Weights of a small mixture-of-experts language model, trained from scratch on English Wikipedia: 314M tokens.
Below are experts of layer 10 (counted from 0) of a mixture-of-experts language model. Rows are named router (the router's row for the expert), up (a neuron's input weights, with its number) and show model dimensions 0-63. Each number is 128 + 32 x the weight over its row's rms, rounded and kept within 0 to 255. Numbers have three digits each.
After each expert's rows: "mostly gets" lists some tokens that are sent to it at least half of the time. This comes from a sample of Wikipedia text that the model never trained on.

# expert 3
router:109189151078131178129117116099118156173161127073109107189144117102148187133175118121088139146118059129158090172117123117111111143153125145157122133153124117135152136108132098126034093115169157
up0:093155108183119143078174118168226120148097116063138146147132106111183157135137128124112167143129117084074128114145115111112123118140128171110180178086116112154157158127139153092132124143169142
up1:115111149189090126218161127097081123112110086118139143197171136141088159074134134123074159191130151144143167121100074117175131151119163115171131061108123128115144164168148102111149110095130110
up2:140188062145052116150118104137126233113099130114113175101114129148121100162153130145161176080094135096146084163089126097155072130073062149178100122114131110136119106155125075118125087140098122
up3:145070198162208124086106101131160188151143153084068075132127122192072087078166111146129112145088115190134168158156170148091102130095159125123119119110064122185152104119146156175152126157127098
up4:162106181130139092135115136134150167109059101159136055115102149142189116086162157133097152112126080154118129074064162187092112138141093107129084119089124097147193122151095067122124138121135153
up5:134170100153102152070092176101109129154108093103136129039121179109131126120122145158136121097144138128085123105101111183087060121111138073116110136110086097177123171134103159185113110119073071
up6:127166083097102071096145107151109122107075134162106101094119099102112175099120144075124127127134142132120090130146127121128177142120072089183134164165106136145173131125143122157026133070120108
up7:126109138150130117079151148126173122158143132142144099165159188082124145065121106131136125109181142073114154151141119148062080099146121146144136108108232115149091124108089087051112053125183081
up8:178152155132110092122148166141143132134142050131116089132123082177043120158082065090187133181130122052107157108110125132157225091090132106110123109147092141108132108080134150153142167128141181
up9:115130112111168129088169137143127130129060118061147117091163144163125146115089162148168092112172085125198079178100194093138128177118120144106208046094070073132151121080110164103113099109109124
up10:145125143120158173090098134128105116171157109126101135106150073150172129156096173184142124108108169104073115073108127111136141141104161157115176134133171096121152117183105145071146136157128106
up11:171105119176118194151118138137095151189122137181095096166130153155123177154168104124131172128117147134097142192136094115122115103078148110134059184128195135131181128117112211113121178169157152
up12:137116168086175150188173101120103150125069141134109107130134165114135148109108116143165120120080135136148136118102128112063111110082117152179156167128113112107105145122102180112144186147097151
up13:129123111125000123103088100128135197154158083150026146069071086135111131099179152105125115124110112152197115171176103097108109115120094120138098157165170110131146135185187110099127144117132170
up14:149112081112132178136102113187170127089102120095128162126101098149083164140081161058074119091126137193103117130135097106083100113088175128147160183072116042096162101127119114125195131121090170
up15:130125147127124142192036110127067095032138107093138128145110146170151130187141147118105169146095188057133130116068095156114128133179145184097104137147090111200117130121182155143139180169135092
up16:121144121123089177141116176114105146099126094161144177123162138091160070092166191146136150142184137191139134127086142117150107094158138108133085167130148066186106085123125137142105127108178122
up17:090087105083148183124121137088203157179059161122145175145060138168101125160145087108130140110131136136130092126085108125084113103140140094172100153089134146074167186113122152112141143163159100
up18:110161094131104152137137113134090224158153078138158158146147107099160107138140142116109132093132140124126074147106146118057122182113118103136132111176153075095165173141184130119105174152075075
up19:093211119142162129155093119123116085164140132174155158085158131167130082104142063120085102132202158140130138176110124170067105065174070148149153145163138139187109117072129135122147132160125101
up20:107106172111157119060132138134174130170110112138079076069136167170144147163091161192153150146091082121133105163071146150157158163104147169072135148092118149181133092091170134148113085168163131
up21:133105089100103104142105123130093151148065123155179118147127113114115154041150165165174126109114112119102112107129144094128157148126100165066133154127116167109117101114176166118172168169109084
up22:116100092099143141041098067121129157155138096145146130130132110092133107202118117096091106135141158182131091149127198144097122058194210114130115086098106071133165126180107108162167184167109150
up23:159164106103113089116112095107187144176134145076111131155126192100073159148099148032134142094147170137154119162117133121166123095137127074116076088131126108165092135137164088179126185159107159
mostly gets: " (", " most", " well", "),", "—", " all"

# expert 1
router:181088113086131138142125098149116119096142133130129106087139102122146091139104136083080129123097111145103140135153125079104113174147178136095193088125118155142142075090104123119125161114137145
up0:144046118127128137180121112083189125153153186098091076114132114136130128114132156097119136138076156110180131103153129152072096164122155144152155130147107091135182103129158171182142162180115121
up1:104169096156170103093102164108111119131122139143104130177131103165102106127135133095118138089147143138147100080159171169023188152098174148148123067115139114160118158150109122164130158124118132
up2:215145162103104172136178130122107118101088099156112172113139083080111107142156082182073099113120102120146107084170121149064184127139083141146138087190078162108190156173098093152122148112123126
up3:197174086134126144107159151082091130105200143180111178086089113117148036122128188105126114161130134070161100109117141129166158144132112163087116114174161137090152167147141128167202129181132150
up4:157126136089154212111102125121122173166086116159079148071113109156121120137166093122145118142104117147166098133197072115118089128093140073091182076136093136156157165091142101103106144161115132
up5:142085164088189038105096143147155133155160086113047097149154087146138145173099194169111165105124142106077128104145128166080127151117162136114099140133156136197174133155121099100139135137117131
up6:151132124132113116158134049142120131097160155134088128206145131093189095076109121076147111140065183099101150083119152130158134224159130146102111143171130136178135122151131128129136113140153166
up7:158173094147104175138139103154131113145150079159089193127132147132181141074128148131088089109141126167138129205159152086161168175071109106113173160164167163140151140112093125123144136160118118
up8:109164158189163115105156100099100098141161148184172132133119151106114102127116153053147082130132184142120123130168174103102135184155111157110083136067053119150125087106164130107121129149145145
up9:182159134088094094113106151131100095171115087112100147148143160185141117115130179112102134054072106145152074201207147062115035135146118145110169102143119134099128130178134168135130136111169112
up10:135164123100104110140137149178195152159114099083112129090153163107150106148193122128136122105108132145139100145108165075131150113148111132161115137086156116146178181178115174106037171098086146
up11:164097138164149117084157117139120157131138084193135130064136080057134181106160093152133119089143100089101131114128127134166112101160143110138125116105082107098148128143176110178145197117113154
up12:108125119138128118110133133079150147145084146164144175142138138123172143136115160077112050145099142146081167129071107107173158158131125101087158091145096085161160174103122146114153147168122100
up13:085082130115187116157089101140114156138183137149110073172128147142134186147103164151115123134179223120125162044165105064103119131081100110156104088147125100197159124150081093171140131135156152
up14:129116112088158098153078156126127151170153162172187180116148112174142106124131089103153073137186118109178154104116170091096095162201182134125092120095166086110162087124158070189138112132151106
up15:083092103081108115103077071193098099134141138121102092151191145149147127096146116111112167132124175177134134089136093153136122102171111162131072098118154153093149124145135166145161141088116093
up16:139098092105174134038171160144148148109107118192156157061144120102119172076148131171138120066105095154077149121127078116122173138143123126165172099156099145134137182141093178126118135180131223
up17:082116102141115183146166212193147181148142147160126128197066089133087132095117166138136214085123103125136102104085083144135098108139132136142160111123213130156128106150155145164167133096093137
up18:107159136099130154181090161169108115104095136095096090124107180190136178117107110173148124059123109126114142132165134138150138106125146113058118154158093126119135070133162101102107138114084151
up19:120121087126206116171116126155144115088144118150184088158114128100091125171121116123201176141138102151104135142153165106073105109140126107169107158174121126085202134104093102192168092128118145
up20:098095169140149116066074112120117180112109100109154098154084161162190121151098168093102142127181110100102146129146073098132135111114115134075131061094125145153158148099113120162106125116097092
up21:121094104087118149129099125173124162121118070180223149098149092065197110194186165154101148124098139124135164063146153138124149135117100153156113167197140090123120101120146140189158176181132165
up22:160139131098162145123152114133123160142097153151127175122170144128103179082164074083149140085061107127116156130160142101109090151107044138106150081147177120131140140157129174100111134133182085
up23:107116153135121142182152144118131158060138170088104163167112113148090133138161131163144173196126079122097158128151145157081157148049125201108023128096145100110143137097059120074145160157151125
mostly gets: " John", " David", " Robert", " William", " Mad", " Mark"

# expert 0
router:120087185212072143121129155141139133156106138133116125147081189097126130205118114073162142153074139079071126127087172130115122121162103150111184123120112126101144178142076159132152120115111075
up0:114108129155092088165071132154124086152105102157104106144147095157156106109191086105186160109091179138086127076156149146155083063146093174144068177132204114084167160086152122133126178167119123
up1:119136058130124136076077109129131151165115173147153134072102180057070111146156126092138084129170166093121145127108168174181151176110197134164130119109080166093113153173090100141158124089127146
up2:140162109129108076162153105130170133144085080175131157092108145102128118094127151140142111116180189082093131156146152123128136202173178125121169133135149127133102162116135100119146105116115151
up3:139115169128141135083129141131140111155114078094115135079108160168141186135183106138127109125123108073124191102108123129099173127151097165081143185136126076191153147076165148108094182085119089
up4:111184141157170154099146108146152073105161117096163118144148031120144121075149074126124076172176155105094077111118191136168094108080170113085113160092081112135134127176089117101108162132152151
up5:122081099138102092082131097127116102142118090102076148121124149148150143126166108138098127092126132120113152119108178096200126038143079115141109147125094114121207124162133121098086141132028076
up6:118113151156133103122156105128083097162177127102118050197180104069130176093123148149183091086144140101168131174136139085175126105111127159173097169137133127184105149099150142094134131149064113
up7:110170094101087168043075076117143136137100117124188163139119192111082130081150093101161152125082171125085060131108118120098100094110137144115165089131167206096079144101139142124223077174101144
up8:182136131080098188146114179159127121125126110110120109126067146173104135194155171120142118124078142095105137126096158140123113146088142095054141100211123057153074145076140176164111159125166158
up9:184132040051143167126124208091143142093167103220151168085059142089106138140178127069116165159157157121096175106152088181139100146119104112174145121134084155125155139180188110148102115108136076
up10:061139135085134068155169106092143194146143119165080153066089117100122116111089170061120115108134107123117056171160123156080145126129094123101096114102126139156137100150140101100126140073162204
up11:126085134176161159164102171105144107142112139122120158134104140128155164161064146158154111079153174140110133119108102115127103104067100148074107076124140102129114175154174063111120129130147141
up12:148110151155136121113114136145103126168146111072076125106085092164103168150124141204180123115092133092165116146164182136152094147165139095114095133066120072069149142079186128096101172116107137
up13:128110194141079078158094089144172095109187131119114141160106121179162128085166123153119128138074172109087107088185127103136090138129107131148098099155168069129110111113043135148130112129128161
up14:172193111103166131133099128122116097174134115096132119064127191119084103134143140069164171087123086121122163100206075122105095131100059112138137110083158137160178144111208125128114075113095103
up15:108114093080173122147133142152144094068138155134080089120137134147182061137126158097129174143171133137129172090161139125144140098094174146086077131108099069079142161095127091161136104144110207
up16:182135121187162107141099109159201121130100097158076131082096072142123110091160055142120119168165182119183131126124165173140146114105166062168143093137085127119147190188102122136129106166089165
up17:116102137120074105119144133178130128085139098109156129143124101142121063063113117139109132105135116165082095090145137193087165095172126115126095164137144067162108139119187140171140128067150132
up18:155126153128134123116101127086151117148124087134087135145115154115144091210104123128180152161140104142101069118135161157139126122170051124119143145135141145101156152123143138142117134162128196
up19:128137134114131082132125159157150143139110159156161097099112149100091112080133071149098117127158202116116086094076167136084145155147056122157117143105160117088157126111150164182170127154196108
up20:160074104091164140135130136064198170175110136116129152118099125101090083088209120161155087064160117069094119179080120134084110185200132112101107115127124158168106126186142133106133126142046135
up21:153144129128159124162143104124182160107121152120106123135089181170135135199171120116167126105199069158088139130159112139163126121130128183142157126104208113127145194187139053196172173152140153
up22:148147099093128119123151111155143111182168136117140156106057136145087132121093106136117160171126115060170185073152204127131109133164072139097150130079114136133120141117070156118082141104062041
up23:077116148127074174218116128185109155102108113183129111121112119071085191095163094153110100113105139154187167103094128141149192093199129109092129119129122088168170144149153119102127121095142188
mostly gets: " known", " used", " released", " held", " played", "ated"

# expert 6
router:161155139178098086091191150124116141076196159116150109127144104116137132097043081131102129155170142108186072130107126099085133141141166118148138094133130131114092136143114184159120077152132133
up0:119119131178167086151108160103112141129167090131153125127135191135130153125109164100106139111105136119157135113079125200113099157108109159101120129152181122209134195173092145144126084111122087
up1:135096129159199181113087120159095107106093114167157142070062119112137161080127138071156099073057136114063167119102067117149135108161164137154146168180140157149133090106120101158134129096078082
up2:135130133135158125179098076119166121126071173157187132127154111084091103110159137091128139162162109125106086139159074120134143118125073139166171115157094077084137200133093153155092176057172052
up3:166165118049119157069108097123152158059140177172152138125132149150138158115138108143084101132117163074088068092112168158125087127130155103136098037132116121135139204108117110141100153128101127
up4:168116146048141141121041126170159179120071159127175082130159132150116164111079126113133091147141114083103097127178112114141189140113112160131151110106164121130193117139145084187153108128111084
up5:097102116105128141133166060119096112130114117150076102070132129087136128089124165110084090101117157143100107047126174144111160121140153198118175157116119055159117124105115102146131110116191152
up6:152134124113152118144093093085061062057031117148120126110111113126166128090113115125165075139137149109175108092099173132154037129105163126126187077096113130148127153173173133074169131160133096
up7:165162105148068121126139163156178137063166117172069122148137141088121183117109154137163100108138103126160115099139110136134113180113143098145102114098172107150164114113159088195077121071070113
up8:150155064147138143115148157112128175063154063131152119096200134104130114111088130138091139155154168086145189164080172141135138225156168091116098074111139128139145062193135132134094103184094107
up9:141180153135078105030117158135132140116155097106127140145150123133129137197126152192110138093096111072118135134113187158119155147083082176153084101114118087156081094140072130102088188137170113
up10:173095154129022125126112119130122127106048131094102108086102134199131112168088232153151150087131127116127132150158097132156169129113132101153137160155132152185138118130106158182047143112146073
up11:124141130139152138078134190146124063116082060129144095140106123082127087084158145142115093127148136075095116164143098160131126126092115105128134126093092101153145148125183124119100132147143182
up12:170140156150124116095135164162058105070141098135109135178120138123037132149108144179077142149167118144124176047112073159118178129153172145126128148172172131075084130140090197155155152117061065
up13:071108137162106109138107158082164146104117084147126102129114157093093083120157111155110109098082159114086109159149109115093096140124124134107126104125190131166140142101127074113113116120121147
up14:187147130122161073145141094113152185107079110094112114106113164143150134143131106196108094116142212112140175094134099164133115086146160145204129076126146100136188125110081137173141099104148141
up15:155115132145104164124117129109169159180118097175127157108080114120157151086131172095171174157161124071106131057135094090098149075220079086096161180113159101140119115166126112131099111177121114
up16:158145149063112103141120125131156180117094166142093141079093122089093077122108078095118147141112126143103116079101122095125202129149130121197154125164107072113163118115089151135151106113133144
up17:111133173129122105112141125142115114136121107116128101191123127082175104173115123164114108109155179127160085106115133140132121164151106121160070072188108049124113176159141140095137132099124158
up18:113132166129083177126118132093160127091106114102059118127176128138133125129077091157137138171081160100160107089150180099050127145118086110080095132126110100126115079093133150079072128092101122
up19:131110072114168124148138115125132103192136129192131122098054169178078146134101157123122137113103165196134135136061125170121144144151091139085182132099145162107084077101081152132118119130069174
up20:101156055143153088121122131131157119102131120135146145148165104132141105084156151143174142105106143116075103139097090161052158132160147151100099077096139175103052118096117132121158125066093097
up21:114125106129097156183131138079148155140111100132146114128151080119081102149121167140071175112083137138112129142131107133171076132152122204193135120121091074108142149131145115136071087108134033
up22:173117085179138134113080116167104142113073168144161068149111165127165157103139143223099081125088127189165113130077163111161109149152096075148130117141123141154128148179118135173149133150102176
up23:187105106128129120084049132101146152153112146112163110095093168130158178133145113122123064149137152133152146092131120120120153127138175107082104138127132088096150136148138093158105171074129118
mostly gets: " /", "·", " April", "=", "|", ":"

# expert 4
router:074080133098166140174150131138107139123127120101139100078145157156156121170168152122105129091127104190165093188136100116163097112119152202111143112110118130150108133126182108185182090116149049
up0:124148097079069091176143157139152042133075182138141124162144114101185129106145198087158113077129114131108070109135125088102098078193160154153122129092115108079118140127180151142129132134122176
up1:091058094106133104131055157154120127167098122088068118124163214207050096128132177109155146109158103092198130094066092137139064079120138092149120128090136131154218136173158133103063169143113141
up2:128138102124193146125076175160117115114116132122128165095124156149138155128128200121087103202167114091105113101144067188156170111129161123170172156083061139153137142111175089076132141091110154
up3:129120119118162111159069128125058083158112158114114086135136164193097140157126156088123129135075091151127076095125142100166153134129105108117060068136187117148125101122092154143117129147133097
up4:162149126139135155127142129144101112157113127186095168131121112120102138065163110161183124184177054117136131163115136114178183157076142084155059099111077122125114172151170139110133151142143129
up5:070141080149133113172125120139081114165103119147170109138148113132133104158123102124210095085121129152123131194111127125159158154093099137176140158160140128112123187119125153124144104140163142
up6:188095149153181130124124119155169112108100103093153145076126158123127148125139115145162107142142123085156105124102097128074086083125126157119074105107119073177172145164082137149189102151128100
up7:108152109145106182134063120117141099188101170086097168120120108153209165122122187114192138142148116241099134105156142125086141104118153153079143134129125123109140131188122144182126123105115158
up8:086115153100142142078063084127163138133116104127136117105166150177128121122130133211154123125121174145124138149132138146104132150114136126203082114115132030071085142101121163174066120162118096
up9:089082109101206142137082139115114110150094091188124123090167103166073125125145094173161169164222096174153132097081159162126124134135115146087104117033117130144115163183124174187104087117105166
up10:159127159125130081113153028085150082123113133178142100111105108077114126144151133193182140149113137154143098153114155103179131104122101158171187167114151060157133153128178179065139078135105149
up11:088144064100126138118125118140159140091132094108118182127097144188136112109141166182138124086132114072135172082110162125122066139102156130140102123080120076132150100107050110076074186117175126
up12:138118163090088135099138153160148154062180130199170106136037117123126132114144117186123104139164116164159161131028145118123195097126162086134174080159090126179071202136139125141155111107143130
up13:088108137199108167099147160120103149108112114088158141165114124071107122140122186154131125161123104174087130206122118121082069095178177100135110175126122115144164180119099135165131131122135121
up14:086145127163132124158110175159138087156133178176119148118193199115143114097131119146124154104142157146112118113117131064168098092119080064083167127152146117175156117157171093167139087092166075
up15:128191108095102098091065127147137106121070120134131190155099164146160146163128169114129163142156139107107136131108141208136158088139132080159132130148142170121145121123160131108173126111151136
up16:081132070139133114167075129174103166172138144125174142126168147163120123129098207123140113075153126130110142116118139136157103110169081066153170192077156092104162169159126048113088163161168112
up17:186107111082204112181078106183075126115116090116170105095105133143134129128164165111118137138158115110104135143129125152205091143102098144126185102106147110184108120221129098142094135037122115
up18:127085132115099094170096116174108136141090142099152162153144127134110158094163135126193151121148151121106096116121158144115124091097120192066117117051162165105159145121154136102150106119137115
up19:126128117091121183120145109179174038090126092108164109158084146128140145129093159180134142068202157125147084103101190127183147143152134101151142106171108099184138143106095125135135123117107157
up20:095126155168164070101127142150197129094112120111075104140076178139140151121120109091163150131122124097078117077076133125142090126119153081121070169116115116135131100129154127173145098149128131
up21:146090127111141129171162162091075183123140097054146111065131136118089150180143122126109147170096134179126168179169115119151083108110128166109087127129111125131167108175125174101083150126142125
up22:179125093147127098055132121170164096186120162069119097141098068162031153099164141148150100070146086127143130169117094094094186103145077149099105160099056149174117101139122105132134145112133104
up23:168087121151126142135139114141122100138133064155107157085123094188173126131091158159137089108120176178127125159054124064138150179075191157159153129131157167143161103070152126120099165166117104
mostly gets: " he", " re", " who", " It", " this", " He"

# expert 7
router:095153151136140140097061053146136132142073131130132179117107089152097075065169128139137095136157204167109186115121139141129150066093119110145131143107131137068116214151130088114137135155152138
up0:128128089119140126150128136175149193168113119160143107017098150090111134142114170140119191168102110146126125132154156143143077076156182123157117128159124113109100116208062146135131114124129094
up1:189144131105127089159085112084060180148127103181158180101122095121145100151118138098162121129100113172077153092122139130125100042093152148116081133132119189100144170108047165115108165149186127
up2:125206117158138150157097099096121160122130165172169145092158144070184122162145145163136116160090132144090139130101136108140185135169136193128136144134158167139071153120162100109159188144158111
up3:179110140116066159110153082139138120198124150119140107044028127151169162139148140141098150172094100141151156084126143161120133167113117155105110095129111088179114057152142117054045194122095164
up4:105116123170159145076122134097125181116149117133123143091159131155158115084146120120107118100124163074105155113138108188182050151154103142192067164136110076124136105064125110111077123121091103
up5:149167132183060120118107172134148149139121109133096118086144151119098161124143151072169130151142185110180148098158151061179129115163106153118147111143101163133071135148157102145075125154168171
up6:173160119081123116106153162093126100121129149166078139136159135093015160079118109147157133120080088141090148146169133126115124119118076124107099109082085089133106141115153176102165186157106085
up7:136149104125151125126110147125132155156108112161159162148145185111122148104119150143106200180192141152111108091107157190139137151103107178104121152128124126100080127121141119118091137127183084
up8:075136166143102123083060160162160123158142119151104136099178159164112123167090144125153167112133142123071100105128174136153155149097041148094128133071071153141091097128098123146085105132106108
up9:063124171182125096086077126152114156151119137123096168110107153130158083103159138125148201097116134154130142134084140131164122127170074123157131111172138166065134187123114130112111119099123144
up10:116113093144139104195094120151121061063159087148159168181108114109180118177156159170077162132141133107124104107120122162100170148113080126102138079079071091115102130064137132149128150193174191
up11:133164106100171109101155114111180103121117106142097128122153147125076097068127081200101095078139130161172128122138106110103199114114046084143137111130104140091169135077117124145133149134136157
up12:133143114111143149170078109118166143157093099130142076111144127071140112122114148146132170092112140150092198084121142099156097204153137082140143115116166123148184124125108122107141133073074051
up13:145094181147139135169130141121139126161112166101152130100126134105119093220126089132138166087140109129108155111123128127199138167121051126145095162122090142110155153109073080144100071126132120
up14:106158194148114124114088166083064156165159156188095110085165217112119111131139087125134151147149128171122193086094156127124088164144070187166065094080105105159121115147137144090116181160144109
up15:087064088151173106169119114156099131100094081144104122095142093107158087106166107126118144081211103117174135089085117160138151145106145130113085137157175160147108139050087180121071149137148133
up16:179073149115106148198141128122172128135143113168136179111112122150115132126046123119144178130142079102120221097148147103176152107132084099148097118135129100087175177120141184114111083178100165
up17:068165137118152160136092151149103114185144107143143134136098045156147169125117141151092133137148122106136190131121131150142106125102139127132112088155133135171151112168154102148121154122129101
up18:112075068118117147156108129102110138171076106112152171152162109133128184121162130132137142185124128144144174163107128079072068173161139148122127197115171141164099111121114149132174085120165163
up19:104095134131126158101105118136121088094071147079129139128078092137076194134142131049118126038112154120110143115166141113099097097158184131100126157165158123107150118158134112134122137146096105
up20:122151133169106162137081134144089158156107131074135085118091123188103124132158135153079161108167106139155182148114103119127113102133116140091149093138118118088084088112113163125038071127124147
up21:122149082113135158200116157117082137188088161119147104154173146137070172120142154145100110180113106081136045174142150124137112135160121111129087115184131174133168151171167124161122141118100108
up22:129114148110154118151128093154147142119093165120156100156078130144062118155142075177100190099142142098084143124080074208092165117145147118097103117159182094153112125156157165108140115143087138
up23:117115168105099146138129182145142141156171178171125114115140144151144139165151144109166193166153069132107130104136135099101124113112107068106144087161113075124174095153086068161158102096086203
mostly gets: " on", " with", " was", " to", " from", " for"

# expert 5
router:175188097140124101159110164119119101178136104151138128122180191130148167121124101156120145125150121106118163036122098150138121093093109084140081108130123141131128064128129141113143172105120187
up0:108084111161120114105075094101137108154131151153132093174148149107217232120161105143138113084151159186155143135130178166200122157110097125170112150138187112146076115098159120117222162149176097
up1:184142145101123151160140096097169127146127103129100104199152164109065126096120120129109169141137170111132130103132111069134157143112186150152142143092113100183117181139110097103077154153130147
up2:125184107111165118097218075163123146120163111130199152124079125092104104183147099107104152115102170132127147126080091113118139139153101117117164067122106081097139100086121051103099150168147090
up3:141102094150162122154110106098148150139132167135147102104143151123091135080101067158111145131114169130127131078155058191053101146108130151078141168135075134111134102139093085132105104110106124
up4:192099083116136152156102116084169160119125083113129121138152095136151136113107105160095148137173145136155096122203137120097128073118118106093103112089116115044193072084115103082111171084144067
up5:172137096096104051057140159111138099159137078133085112060088127184162110104096129197132082169127072090089133076157119111144117120156106138180190144164108148140101156137106152126146083091149076
up6:146174083114097146116142147129160112133129112122173101161075086153159167172154180141098111166117092121147112126125171153138078043114204141152140076129105081124115085172121104121092173104091122
up7:173112160113099142095079128136109097190147159123130137064093093113147115157089200194122140167131122158105140164078118142092170105129108120079100168144184111143119194145189057091105150133160108
up8:131102121101089117123133148139157163116143155092107140120126156157109128134098151115178144154109175096144126132144124160181093141168140113115089198115101120135097170152117129109120149150146093
up9:144079093086137086103182128069100083147093128150160107159162162110182128146151117145187106177104078086156098085119117159168106064136122153109049129132107140116131140091116054129140139136154119
up10:123170157169147153126123110132106125161150170149120143098158161137134147096159216103090101133099126128123130120131107193131114154087120134218092098147182185092115108096134087150087160201124151
up11:112143103089087118173188172164104156054144111131112094153118075141069166159100097121093137139157199103121138081125151171109135131109172185089117127091141078162163111128107070152070105115158067
up12:132128139132123102110123097152113129182096119161080146130177105103113127122130181087146120167128119141109160030138098149138122123106150135145119109138142118126105073104128194084105164182096106
up13:098174117135130108095142147122100097105109108092098136147117160185143130147108095108200120139153132124155083157093125111140103135124156111182105123194125146141084149174163104216111176130111103
up14:129150152110150182129137103099105093190166158147131162116117140162144108135094118163073122163134113051138115099116127134136137134122110129177149110181106166076157115132086168240172149108151113
up15:110107078164158072155108108110174043155036121168098073119146141164151147121149120117139182045125182142133169145129168188130133113086161157124125155176172132150147149169098153124130135167118104
up16:142085121139135097153120119116146122134123128116113130097104117127071129145108125234140110100137114142139172123073153121171189098144104095101133097169179105110140195163181105144141147056151142
up17:097103112103120105146112124104167073187110156115173094122153157158051107060139086170165184165075119139125156138100162142109105141091067076153148135086086120174108147146109131094147119134156130
up18:090131109181125053150168091112163132101130175161098117117131172156107120136123157146114073106180196126117178093100127134224152140089102085162038127116132138197148144096201111174145188123142102
up19:110113156103141099162143133168130139158122112160129116134148167182164161122090145124102152116100054174135100081131109117091178132101189119164112189092102185135162116155162169150118130133179098
up20:164147144153133112116135151146122142146124082151130123170168169041094106140100093194142113212080150146097140130146110157123131108068147115114110088150120121147130078135166105124125195151196139
up21:152152112131114097151074123133133160086108077097110085083137106148136164113075122097127143186175128093156145186101069207130181108067132100121053125069126121156072130188122130101181121123085101
up22:182136116138152183066084137115136073136161103124136179150146083131095123160123082187125099176128169152157133171106126168091176109108094108158184136149172148125098123104131122144119095210100165
up23:091194144097173122168142106141111151161151091103120111121092169131127113149107114135128129175127136147181104146134127156125137177106103095134097141103172106118111132089100130136142144081140153
mostly gets: " Al", "ci", " f", "pi", " km", "′"

# expert 2
router:145069057102158128158154208065130082131159121189142117150096123057116129113097142120122177148122099141163101107154099143175133208184084123105074144148135120145121039092116132079091140126100134
up0:123160129118129116097144105157156089087173149090115173156119156125159082147114137126177170101153121147133144125107110127156067135139136124176151094163139137165093164127119167162131138127095106
up1:133071123110113095153137156130180144092090104142112119113165169133060159140142167124095170124091064103111171156190110105126164120127117164123186174112125149076167140128118153129120141125152105
up2:136158090115168167062113128114127154095168142156079044127138121112112164078138113180083158176133058169133148159148193163169117135140144195070103177110115164082142103159134149111118145186131099
up3:176125181129135121116181139097170134092125137113094182029087106103232131122166188188091111137141093192184120092129104129151120138134157139142135108087131149183110116094132165110116130113147170
up4:065133121185135100140192123117158143130124153152167122065072108147150149104100134180126158169153133081149126096129127142154095163136099131144184189176141093140143087151179180102117127114157152
up5:118119094139179108110095183143156114116156135066184080152085169102099156114100186123104176134142122099120161105136135171152052168138109013110132164170130099125116115156151134187129152133100160
up6:121156133105163180194094085170148168098163126155172074198200122138162150144118174090123126172134081102095158146154210130141132184153131144185105130105135090188156187163151112128120127137142158
up7:137180072120118110108105139146124120150100097113107120140091143173135098118071074114148131145139112176107119162091092174092116156119119124178174113106146108184177132143116109060125125072170070
up8:116089143159124144177079200063147138140121105118169126084159122119174161133047046089147167098064133181137135115108110106146105159096106108119186154109126124095130113179118132103117109119102083
up9:141132120172082113132133148130106088112111123222130147150152203071080173152164127124120186088145144146117119114081120117077156194093107122110108101140196140098104098133064121100135149158116112
up10:129092135135156133058130145054097108163093126175107071100108126137081155134167127158106086117169180105094076118105071170089129082096082140165074154092114089087107131093123134149191151118137119
up11:159113123153162099164138081144131148117110128111063170131150101120097114104123109108170086117136108108074130148173087110156062101082106158147112165157138119144104137140134121113121153147135152
up12:167127102135121106151099116076182104201102161100087134121113085131109163175165092134146164129087118199084172100213103208095176090122169142182127120129067123103124079154128122099133148142117160
up13:101165160139144168152083128120193153133120124172125115097097111159115135087095141110159148124153100183108179154118147105117111177129182136159119100144140174175144122084146085136143151071141134
up14:041159101134147100156099145112131129141142072181108137141148119127151129054170111111148143165076156144136142145127100192093112139142050146130159138136092180102090136129116085158162114178138127
up15:105177158102157086075077139136149100128092152070111182127108129169140117100169127074125114130111106155143115140111116152138154172112074147133108100140196126100143145090187165071112106138106141
up16:113083107144093149103071175174156059105116089146077127119098102163096155131100120108152143096121153091115188096097062173174149125135162086106088218148102087098109148196128150155212137093134154
up17:153111099151143141126179142139115110132056118124161092066116092101093128188128062142147140149165138100118172061093208167121128122176130137144135073146109141088154155174131153043111105121098136
up18:142163122106135146111098127122144133127141121109094106152097118164139139125182111143148147118134138143159178147142189144141126173063100039096081104118158100115109104143124182168156149099129170
up19:098081140141081209151199166138134141174117088082145212151136139101103109150101085094064132109110116186140171114152122098138161132125127122150093145158114159098171174087114102126122102156178120
up20:134168131108098109126199083127133161125195172144119165102106140119176161127122088083126081166101174121144198136135069066142121130169116157108206114159138134142095098124108062106177142145116133
up21:143181112192114093113075106129094112154077096138127135133099124173138151083114124085144099144135171146143158156125133107081076160107100169151118122112193108122135060202167151142080116161148085
up22:133161148066147138107116212096125102183130094097174073162103148167063109127107075107125134152098118112155149152141139086172092103171149189160177149103136048129149139109129152128161102133137075
up23:129134149129118156141071097110168132130130104129119101111070147148183183089124111106116076159138145169146125129095104144124129129091166179159158114197174103138095122091157176136081130121071072
mostly gets: " States", " University", " years", " School", " album", " season"